{
  "n_experts": 96,
  "normalize_top_k": false,
  "balance_bias": false,
  "norm": "rmsnorm",
  "beta2": 0.95,
  "batch_tokens": 131072,
  "seq_len": 512,
  "steps": 6023
}
Below are experts of layer 6 (counted from 0) of a mixture-of-experts language model. Rows are named gate (a neuron's input weights, with its number), up (a neuron's input weights, with its number) and show model dimensions 0-31. Each number is 128 + 24 x the weight over its row's rms, rounded and kept within 0 to 255.
Before each expert's rows: "comes after" lists some tokens at least twice as common just before its tokens as in all text; "mostly gets" lists some tokens that are sent to it at least half of the time. This comes from a sample of Wikipedia text that the model never trained on. Tokens count by the router's weight.

# expert 44
comes after: "\n", " |\n", ")\n", ".\n", "\"\n", ";\n"
mostly gets: "|", "=", "-"
gate0 [206 124 150 151 120 129 148 133 149 120 109  77 103 145 151 130 127 139 115 133 110  58 149 157 100 156  66 125 151  92 154 126]
up0 [113 133 141 165  99 147 116 118 126 104 122  76 148 119 144 105 108 144 132 123 134  70 131 168 155 131 116 145 130 128 209 112]
gate1 [106 219 141 168 137 115 176 128 143 134 110 116 144 131 105 158 110 179 141 130 101 112 135 137 130 153  93 142 165 149 132 121]
up1 [134 126 130 161 153  86 166 128 163 123 135  86 105 143  79 121 106 154 121 138 143 114 157 159 168 115 120 148 144 113 109 117]

# expert 69
comes after: " ", " –", ":", " (", " mix", " p"
mostly gets: " guitar", " vocals", " music", " bass", " piano", " JPL"
gate0 [237 122 116 112 129 143 118 155 131 125 157 111 137 127 158 117 141  82 128 126 138 112 116 122 148 101 133 122  89 118 110 130]
up0 [134 114 114 145 121 143 143 162 129 136 145 107 140 112 156 166 132 129 108 150  99  99  80  81 134  83 148 158 129 139 139 104]
gate1 [ 84 249 173 142 168 101 109 127 165 140 125 146 130 132 137 120 115 144 182 138  80 150 127 146 170 137 140 140 165 119 148 132]
up1 [150 172 115 110 108 136 148 106 106 136  98 116 167  90 137 113 124 109 144 123 169 100  99  92 110 125 126 115 122 144 158 113]

# expert 73
comes after: " was", " is", " were", " be", " been", " are"
mostly gets: " came", " located", " died", " killed", " appointed", " arrived"
gate0 [212 141 147  69 168 122 158 121 140 119 153 113 134 127 126 111  94 124 123 133  98 167 114 175 115 107 125 147 141 124 134 136]
up0 [128  99 121 138 131 133 135 160 135 112 177 134 135 131 108 109 102 132 121 105 160 124 116  88  78 124 150 144 142 120 138 141]
gate1 [127 255 115 146 127 149 106 118 118 108  89 164 140 150 122 147 112 148  91 152  99 131 158 130 103 105 109 126 104  72 155 143]
up1 [100 129 165 123 134 109 148 140 127 127 129 114 125 119 158 160 122 112 133 133 109 109 109 113 128 155 128 144 158 147 100 124]

# expert 15
comes after: " ", ".\n\n", " R", "9", " crit", " Source"
mostly gets: " Billboard", " TV", " News", " Times", " Directed", " reviews"
gate5 [126 109 126 127 148 230 119 110 111 124  99 105 144 124 122 143  89 160 153 126 103 123 166 114 140 125 140 140 125 115 112 112]
up5 [126 134  82  90 142 114 125 132 122 148 108 111 133 140  94 126 147 147 164 120 111 136 143 150 143 121 154 145 153 150 145 113]
gate6 [134 128 109 141 117  78 224 136 110 132 117 159 133  99 107 103 121 128  88 141 136 119 108 109 151 159 147  94 130 124 123 120]
up6 [ 84 132 162 112 133 151 124  95 117 142 131  95 127 125 152 115 158 147 158 172 107 152 150 179 149 115 164 144 147 119 149 119]

# expert 37
comes after: "\n", " the", "),", " =\n\n", " an", " a"
mostly gets: " British", " American", "American", " Russian", " French", " African"
gate0 [238 151 147 154 139 138 127 119 119 137 104 121 130 150 102  93 117  92 135 132 133 169 144 107 131 184  84 129 130 108 121 146]
up0 [ 99 104 137  76 138 127 146 137 109 139  90 131 148 173 131 168  91 150 129  86 174 108 165 145  86 125 133 124 134 111 141 158]
gate1 [123 255 123 120 130 121 145 145 112 128 126 137 128 100 146 106 171 146 133 157 100 128  98 156 127 106 133 138 121 114  94 129]
up1 [145 149 122 157 111  82 134 100  97 153 137 113 128  95 197 108 141 134 115 157  97 146 106 126 102 152 155 151 115 121  80  91]

# expert 78
comes after: " the", ":", " km", " of", " in", "/km"
mostly gets: " MPC", "_{", " human", " UTC", " white", " red"
gate0 [212 170 158 105 157 140 134 121 110 151  97 124 154 109  92 106 106 166 128  79 116 114 153 106 163 141  93 126 139  75  75  90]
up0 [167  94  94 129 111  85 124 138 127 151 149 141 126 137 150 145 160 101 127 186 145 166 126 137  67 142 138 128 113 165 152 175]
gate1 [ 90 237 108 139 142 103 111 118 110 128 147 142  92 149 110 162  98 116 138 133  98 175 158 149 113 126 131 110 137 165 132 134]
up1 [112 111 126 106 139 132 145  89 145 119  89 128 161  70 153 100  97 116 157 158 178 132 118 114  92 133 117 139 108 107 178 139]

# expert 10
comes after: " ", "1", "0", "–", " I", " Sa"
mostly gets: " Spacewatch", "pha", " Ma", "wa", " Sa", "ha"
gate0 [204 155 119 105 163  86 155 112  87 164 127 131 113 172  99 117  83 153 105 148 130 115 160 136 142 153  80 185 129 119 124 191]
up0 [119 119 151 136 128 152 154 131 118 137 153  82 145 148 156 149 111 123 120 143 101 134 138 122 126 151 150 144 155 108 120  95]
gate1 [110 241 163 146 141 146 120 129 108 163 123 164 171 101 144 139 124 161 155 137 126 135 134 140 173 138 134 165 190 112 131 157]
up1 [123 102 103 124 147  71  86 142  97 150 138 115  73 127 132  85 150  96 115 141 104 125 102 109 133 142 133  95 149 106 123 141]

# expert 55
comes after: " |\n", "1", "0", "9", "2", "8"
mostly gets: " chart", " Chart", " Billboard", " Records", " JPL", " Released"
gate5 [ 97 145 103  99 125 197 139  96 152 130 159 151 104 135 133 124 159 127 152 152 108 101 125 144 126 126 165  86 191 125 126 133]
up5 [134 191 101 150 153 166 113 140 155 159 135 129 121 111 127  93 171 135 130 153 117 137 122 128 166 142  70 100 148 139 118 143]
gate6 [114 120 137 141 109 139 236 145 138 137 136 112  64 128 158 109 111 110 122 148  95 115 140  98 129 137  95 118 160 102 151 150]
up6 [123 131 100 114 153 177 125 121 130  92 119 132 115 136 105 141 111 147 156 154 116 147 159 136 171 147 125 129 129 149 113 107]

# expert 62
comes after: " the", ".", "==", " \"", " and", " a"
mostly gets: " con", " rec", " ne", " ge", " recon", " $\\"
gate0 [244 123 135 136 136 122 121 113  70 141 119 163  95 134 107 102  92 140 128 117 110 123 123 163 100 183 144 100 129 132 128 118]
up0 [130 145 116 112  99 153 173  92 134 134 136 137 132 124 169  97 166  96 108  80 106 146 134 114 188 178 126 141  89 126 151 125]
gate1 [ 97 230 151 142 116 151 145 107  94 116  80 103 136 175 151 122 106 126 115 107 133 174 119 128 103 137 131  97 137 119  86 101]
up1 [ 95 120 124 146 125 157 163 130  94 101 109 117 140 173 124  66 126 127 148 128 114 155 137 136 101 124 146  95 127 121  91  99]

# expert 74
comes after: "==", " \"", "===", " (", " a", " the"
mostly gets: " sk", " h", " vict", " Sp", " sp", " sw"
gate0 [196 112 118 152 145 123  95  94 117 138 144  93 143 103 130 131 121 132 117  79 129 135 150 115 131 108 146 144 168 131 130 128]
up0 [135 161 139 112 144 102 108  95 134  98 145  97 121 138 102 123 116 121 109  52 107  94 134 143  98  95 146 147 171 155 123 134]
gate1 [138 229 165 148 140 145  88 152 117 144  77 127 171 124 117 164 166 146 100  90 155 113  92 111 115 112  94 122 141  57 157 124]
up1 [123 117  95  75 126 135 132  99 125 116 160 127  93 115 150 164 102 116  98 141  99 155 161 143 131 155 191 132  77 156 122 120]

# expert 8
comes after: " of", " on", ".", " at", " with", " in"
mostly gets: " Its", " its", " a"
gate0 [235 146 114 150  94 130 146 107  98 118 119 144 133 129 142 184 114 171 135 133 112 135 142 142 124 134 137 139 131  83 112 143]
up0 [113 110 112 113 127 173  75 114 133 141 136 142 140  94 120 156 116 101 131 119 120 141 107 117 147 180 116 130 154 130  99 137]
gate1 [154 246  95 162 140 127 154  91 123 121 113 164 133 122 147 119 133 128 140 140  91 140  96  82 148  99 118 137 153 101  78 178]
up1 [129 124 120 120 135 125 131 166 113  86 134 123 140 129 105 118 127 162 124 138 145 144 180 143 112 147 119 103 118 110 174 103]

# expert 94
comes after: "0", "5", "3", "4", "6", "."
mostly gets: "%", " million", " mm", " minutes", " km", " cm"
gate0 [255 144 118 132 139 137 144 123 106 122 137 167 131 118 109 125 155  86 108 125 104 126 156  83 127 122 143 184 140 149 104 126]
up0 [129  76 167 133 115 131 113 133 121 109 138 111 107 136 121 139  87 144 171 120 121 147 119 119 123 134 119 111  93  95 138 140]
gate1 [ 87 248 161 179  72 142 133 122  87 119 121 160 130 123 132 143 120 134 113 143 117 127 153 124 145 104 133 111  91 148 152 130]
up1 [166 118  96 103 166 145 127 121 136 113 151 162 121  97  98 148 117 132 137 154 122 143  99  97 135 201 108 120 134  92 135 114]

# expert 83
comes after: " |", " (", " the", "===", " P", " N"
mostly gets: " att", " inn", " Ind", " pl", " Premier", " affili"
gate0 [231 118 129 122 142 157 139  94 105 117 125 120  98 117 129 117 106 112 141 129 140 160 122 103 123 114 174 114 132 133  91 136]
up0 [146  90 149 106 125 151 169  89 146 136 105 108 119  75 129 150 119 121  99 129 150 139 130 145 134 106 165 130 125 152  77 132]
gate1 [128 223 152 136 126 133 111 132 136 142 137 108 139 175 119 160 143 167 133 133 141 158 129  91 111 109 166 134 154 125 148 181]
up1 [ 98 147 166 117 145 154  96 141 137  92 116 169 108 118 110  84 114  75 117 142 166 111 143  89 150  97 121 123  84 125 108  82]

# expert 48
comes after: " No", " J", "I", "1", " St", "S"
mostly gets: ".", "eptember", "achelor", "ober"
gate0 [255  92 134 144 135 116 127 125 133 150 178 136 149 125 119 154 135 136  87 142 145 152 101 134  86 101 158 142 118 135 142 121]
up0 [108  96 153 136 132 118 107 134 133 113 162 110 113 159 134 107  43 105 149 114 133 155 153 111 160 191 106 147 123 130 144 126]
gate1 [162 215 128 198 118  90 127 101 129 109 138  98 114 130 107 154 146 135 160 156 106 111 145 160 148 125 162 175 101  81 132 114]
up1 [107 131 170  97 161 142 127  87 112 101 126 114 139 117 130 140 111  99 134 133 128 110 105 103 126 131  94 184  90 121 130 109]

# expert 34
comes after: "1", "0", "2", "6", "8", ","
mostly gets: " when", " where", " However", " because", " which", " although"
gate5 [105 156 106 123 122 160 136 145 106  96 106 126 183 111 162 143 166 122 184 119 149 121 145 131 195 158  73 138 118 128 125 129]
up5 [129 136 135 106 130 114 127 136 131  65 135 108 136 127 117 130 134 124 148 106 151 127 138 112 152 130 105 140 173 108 100  90]
gate6 [124 149 128 119 144 158 229 135 135 137  94 152 143  87 145 125 135 116 130 130 173 115 126 149 129 119 136 154 126  93 125  74]
up6 [128 124 109 158 170 150  94 136 149 148 133 121 152 121 146 137  96 126 121 113 157 110 132 120 102 111 117 135 138 103 112  52]

# expert 80
comes after: " a", " b", " the", " w", " h", " sh"
mostly gets: " hand", " wind", " sett", "-w", " tw", " blood"
gate0 [255 140 142 140 154 100 125 114 147 124 131 106  91 118 141 136 129 174 102 176  80 195 139 114 110 133 118 140 154  96 109 144]
up0 [126 164  92 139 134 114  94 152  98 145 148 143 146 100 120 128 148 141 129 144 153 116 118 147 158 108 113 137 159 153  67 142]
gate1 [ 89 229 129 110 140 126 112 125 152 125 101 138 135 178 115 141 119 116 133  89 153 121 159  84  93 124 108 122 116 139 125 117]
up1 [114 166 147 109 156 167 129 119 133 156 146 120 150 146 133 131 146 128 156 128 142 121 142  64 167 136 144 110  71 100  92 144]

# expert 65
comes after: " ", " Type", "–", " Total", " (", " Released"
mostly gets: "):", ":", " :", "\":", ".:"
gate0 [255 127 152 133 146 123 136 138  87 137 156 166 173 136 121 142 123 141 125 128 116 126 121 102 139 148 116 145 145 146 130 146]
up0 [137 133 124 120 134 104 145  99 146 115 103 112  78 149 134 109 158 112 143 134 114 106 142 164 120 102 116 154 142 102 129 136]
gate1 [133 217 160 128 115 153 113 128 160 103 200 173 112  94 121 142 109 107 175 122 122 103 135 140 102 137 149 125 127 164 138 108]
up1 [135 137 103 127 130 108 131 161 108 140  99  72 146 159 122 109 158 161 108 127 113 136  99  84 110 149  89 104 152  83 108 125]

# expert 43
comes after: "-", "\n", ":", " •", " Class", "\n\n"
mostly gets: " Phylum", " Genus", " Synonyms", " Clade", " Died", " Species"
gate0 [235 118 101 110 114  92 116 138 134 153 104 125 128 152 105 139 131 130 135 137 100  98 135  57 143 122 154 170 109 100  98 118]
up0 [138 144 143 122  99 127 113 109 120 127 132 117 139 168 145 151 151 120 148 105 153 124 125 121 113 123 124 144 131  93 107 129]
gate1 [112 255 156 154 149 132 105 134 122 153 152 141 119 144 108 166 148 122 136 135 114 133  78 142 111 112 141 119 136 126 127 143]
up1 [ 85 133  88 151 143 136 122 130 152 114 106 122 151 128 128 125 155 130 135 156 112 139 105 121 143 134 178 196 106 114 102 112]

# expert 0
comes after: "\n", "3", "4", "2", " by", "5"
mostly gets: "',", " :", " GBR", " GER", " USA", " BRA"
gate0 [255 165 131 110 125 111 147 140 114 139 137 111 116 120 126 102 139  84 134 127 135 110  94 163 137 158 138 152 115 137 105 130]
up0 [105 152 176 135 141 148 139 114 119 134 115 131  79 121 117 141 131 102 143 121 117 119 105 173 119 136 110 160 148 116 137 107]
gate1 [118 191 180 142  86  88 108 123  89 146 134 127 109  85 173 196 157  95 140 115 128 159 144 133 131 129 122 117 130  98 105 116]
up1 [ 87 139 137 137  96 107 142 170  87 101 109  97 116 120 107 126 151 117 101 140 131 143 115 117 111 149 148 134 124 113  83 154]

# expert 42
comes after: " the", " a", " and", "-", " The", " two"
mostly gets: " rel", " pr", " dist", " sl", " dec", " enc"
gate0 [228 100 141 135 144 139 136 127 165 119  64  71 137 127 129 144 125 123 107 160 101 118 136 132 130 124 115 129 143  86 149 146]
up0 [145 121 174 108 117 114 149  93  82 140 114 159 141  87 121 124 120 149 139  70  80 117 121 169 101 136 136 123 110 141 111 138]
gate1 [104 205 104 151 135 178 132 145 112 146 111 130 123 134 121 113 172  82 118 164 126 144 155 163 161 133 143 125 120  76 161  78]
up1 [134 136 153 138 107 114 109 146  93 129 144 144 144 137 136 145 131 136 141 117 114 125  57 150 151 144 123  92 116 134 130 154]

# expert 68
comes after: "\n", " |", ")\n", "age", " in", " km"
mostly gets: " ex", " pre", " pro", " acc", " ad", " trans"
gate0 [215 147  93 181 114 147 145 180 149 131 125 165 162 111  95 112 109 121 110 110 148 127 138  85 113 136 113 143 180 101  96 132]
up0 [130 132 134 149 157 171 107 162 127 135 106  91 101  83 129 106 129 107 108 140 143 151 141 117 124 127 101 140 117 119 134 169]
gate1 [106 255 103 151 150 117 162 135 101 175 167 169 150 124 143 109 180 186 127 102 132 127 116 152 140 108 124 133 127 133 150 151]
up1 [134 140 110 153 138 125 158  90 157  84  99  98 143 137  99 134  96  77 148 143 122 142 114 109 148 112 186 138 134 121 127 102]

# expert 40
comes after: " |\n", " in", " of", " for", " during", " to"
mostly gets: " several", " various", " three", " numerous", " two", " five"
gate0 [213 110 135 117 107  67 150 126 164 143 127 128 105 167 138 170 153  82 151 162 159 154 184 104 135 135  95 123 168 128  93 125]
up0 [ 93 125 101 138 136  55  96 131 159 119 128 121 101 142 142 140 141  78 150 184 153 136 104 145 129 100  96 124 114  76 128  84]
gate1 [161 250 123 147  93 150 117 103 143 120  68 155 163 136 120 160 161 146 122 112 104 122 103 150 111 143  97 133 136 165 130 117]
up1 [108 138 143 100 142 133 104 128 168 105 164 118 111 114 133 101 134  93  92 135  98 156 136 123 136 119  98 115 116  93 165 118]

# expert 13
comes after: ".", "1", "–", "3", "2", "5"
mostly gets: " Ford", " hockey", "onda"
gate5 [ 96 107 134 145 118 171 177 144  78 130 104 139 181 117 141  83 141 121 128 115 114 147 138 193 155 130 105 140  66  87 152 150]
up5 [149 143 121 121 123 108 136 129 135 159 120 153  89 158  95 122 133 130 136 121  88 144  78  64 119 128 141 108 140 138 144  95]
gate6 [136 152 108 127  83 104 235 133 129 168 141 162 133 167 110 142 141  99 147 108 118 163  83 142 106 148 144 117 142 116 179 126]
up6 [105 110 136 105 150 166 150 128 131 112 108 129 155 129 147 129 139 147 114 165  97  84 159 132 126 138 129  87 110 172 104 143]

# expert 2
comes after: " m", " h", " b", " st", " j", " t"
mostly gets: " heart", " comb", " ball", "ilit", "и", " kil"
gate0 [226 130 122 142 144 143 112 122 125 112 174 187 116  80  87 139 140 132 120 133 126  81 173 135 151 126 129 129 152 126 103 147]
up0 [100 127 148 118 159 134 151 123 119 123 116 149 183 150 132 183  95 120 149 113 107 134 143 139 113 103 162 151 117 102 119 131]
gate1 [104 255 115 134 117 175 104 159 120 145 112 142 144 129 133 144 113 128 184 103 146 139 127 100 160 109 130 144 147  79 148  95]
up1 [114 111 155 116 137 162  56 113 128 142 120 135 101 141 129 147  77 121 171 163 167 162 129 144 149 120 121 141 136 100 123  82]

# expert 24
comes after: " of", " and", " in", " with", " for", " to"
mostly gets: " their", "'", " its", " her", " his", " His"
gate0 [255 127 118 124 115 113  99 115 120  88  90 107 161  79 106 122 122  99 108  91 129 129 164 170 133 109 132 105 136 141 125 123]
up0 [136 140 142 137 109 116 169 154 134 137 180 171  90 143 163 109 135 187 162 127  96 134 116 100 104 143 129 147 127  86 146 146]
gate1 [142 203 134 123 142 129 167 166 107 174 118 105  97 129 145 153 129 177 136  80 148 157 132 118  99 104 107 107 155  63 145 149]
up1 [103 166 111 159  83 126 119 121 143 112  99 126 117 156 110 117 140 139 133 176  89  85 125 103 134 152 118 156 128 196 135 102]

# expert 18
comes after: "0", "1", "3", "2", "4", "5"
mostly gets: "о", " −", " FC"
gate0 [246 120 147 138 118 141 116 125 130 122 139 124 158 127 100 120 129 133 132 141  77 159 153 101 126 130 143  84 101 124 106 122]
up0 [141 105  88 140  92 123 169 151 169 134 205 127 142 164  91 169 111 124 131 158 140 135 134 106 109 137 120 172 115 155 128 130]
gate1 [112 235 108 154 142 133 153  99 136  94 166 139 138  48 149 107 175 114 136 125 115  81 156  96 140 125 110 168 112  97 132 142]
up1 [168 113 135 110 153 145  91 187 122 144 136 108 163 143 100 137 141 148 131  94 140 186 117 145 106 141 119  93 144 157 109 137]

# expert 38
comes after: "3", "4", "0", "5", "2", "6"
mostly gets: "@", " COVID", ";\n", ");\n", "})\n", " UTC"
gate5 [157 150  87 180 117 197 156 120 109 123 125 112 108 127 147 114 134 160 148 128 136 112 128 128 138 136 116 135 129 123 100 137]
up5 [155 135 153 147 141 152 134 151 129 126 136 107 143 105  76 109 143  81 108 114 144 180 114 162 121 104 126 180 121 115 151 136]
gate6 [126 148 113 138 111 128 213 141 134 132 100 106 186 120 125 120 118 112 138  92 143  81 156 113 159 133 130 132 116 120  79 116]
up6 [109 135 142 125 108 131 120 163 115 117 138 157  96 136  93 123 108 133 142 109 104 156  97 120 163 145 127  96 144 108 117 146]

# expert 63
comes after: " a", " an", " (", " t", " med", " ste"
mostly gets: " water", " Binomial", " foot", "-yard", " ice", " speed"
gate0 [226 161 115 122 134 158 103 171 155  88 133 134 134 151 146 122 139 129 129 129  79 147 158 166 111 138 132 112 177  98 114 164]
up0 [151 120 118 153 124 147 126 111 109 182 110 118 114 139 126 178 123 115 136 131 159 108 145 128 184 120 138 119 155 146 128 149]
gate1 [106 219 152 144 120 108 125 144 129 144 112 121 114 136 123 114  87 158 139 105 103 117 115 119 124 136 155 134 118 107 137 104]
up1 [130 163 123 131 143 126  79 167 121  98 131 136 122 163 159 119 120 112 146 165 151 104 128 140 132 122 139 121 167 140 136 136]

# expert 46
comes after: " ", " (", "2", "3", "4", "5"
mostly gets: ".,", "),", " ,"
gate5 [112 149 137 110 174 227 154 171 130  93 193  96 130 155 135 129 107 143 149  98 116 147 150 135 137 123 110 129 159 124 134 148]
up5 [167 106 102 119  81 137 121 110 120 150  94 121 113 172 162 139 124 157  94 158 122 120 115  92 116 130 137 109 149 167 118 113]
gate6 [138 131 133 117 127 116 206 144 148 127 144 143 111  83 115 132 139 147 122 131 139 125  88 164 132 142 118 110 112 131 120 112]
up6 [165 144 110 130 151 115 150 114 159  93 152 113 175 115 134 110 125 144 126 136 116 161 164 111 166  77 144 121 161 162 164 132]

# expert 72
comes after: " the", " a", " The", " an", "'s", " his"
mostly gets: " largest", " highest", " same", " upper", " latter", " original"
gate0 [180 108  81 118  99 161 110  81 138 152 146 107  88 107 103 101 126 148 164 113 152  94 161 126 133 103 139  97 106 130 151 103]
up0 [106 159 146 137 125 141 111 148 124 124 153 103  76 150 108 126 149 155 134 120 136 143 190 120 151  81  98 131 123 155 136 124]
gate1 [139 203  92 120 106  75 132 133 141 141  85 132 123 114 142 131 128 100 123  99  87 139 129 110 155 127 127 144 148 127 124 127]
up1 [139 116 129 120 103 147 128 157 132 133 155 127 124 127 148 115 128 129 135  95 130 164 133 106 127 109 115 128 140 152 164 101]

# expert 17
comes after: " |", "==", " Title", " and", " \"", " a"
mostly gets: " res", " ass", " ins", " cons", " obs", " Sup"
gate0 [232 120 145 104  91 143 165 145 135 146  77 114 214 106 126 146 105 120 149 119 151 150 151 122 151 125 101 130 118 128 136 157]
up0 [127 132 141 103 114 117  82 100 137 123  92 127 134 140 140 150 122 179  87 148  70 124 151 118 123 137 109 137 138 141 126 123]
gate1 [155 207 152 146 114 111 126 121 153 128 111 142 125 152  80 145 111  95 132 117 126 107 109 117  89 120 157 153 105 150 158 149]
up1 [134 116 126 159 131 110 136  97 133  97 154 114 153 136 143 129 153 152 131  97 133 118 137 108 151 115 133 127 151 119 103 115]

# expert 30
comes after: " |", " as", " was", ".", " (", " As"
mostly gets: " Episode", " Swing", "Note", "died", " Won", " Nominated"
gate0 [217  94 115 113 159 146 117 113 152 114 114 144 142 145 163 159 134 133 126 132  96 177 153 124 104 142 149 148 117  93 114 127]
up0 [122 114 159 138 123 157 130 108 127  97 106 102  93 158 114 122 120 105 144 119 142  84 151 129 141 145  86 107 120 114 143 144]
gate1 [139 183 148 151 126 130 137 121 123 136 122 143 120 142 152 128 156 129  98 180 113 137 150 171 101 101  93 139 170  99 135 163]
up1 [121 122 151 175 119 165 127 137 118  77  90 142 150 137 110 105 139 108 131 125 100 137 156 127 110 149 140 108  88 124 186 126]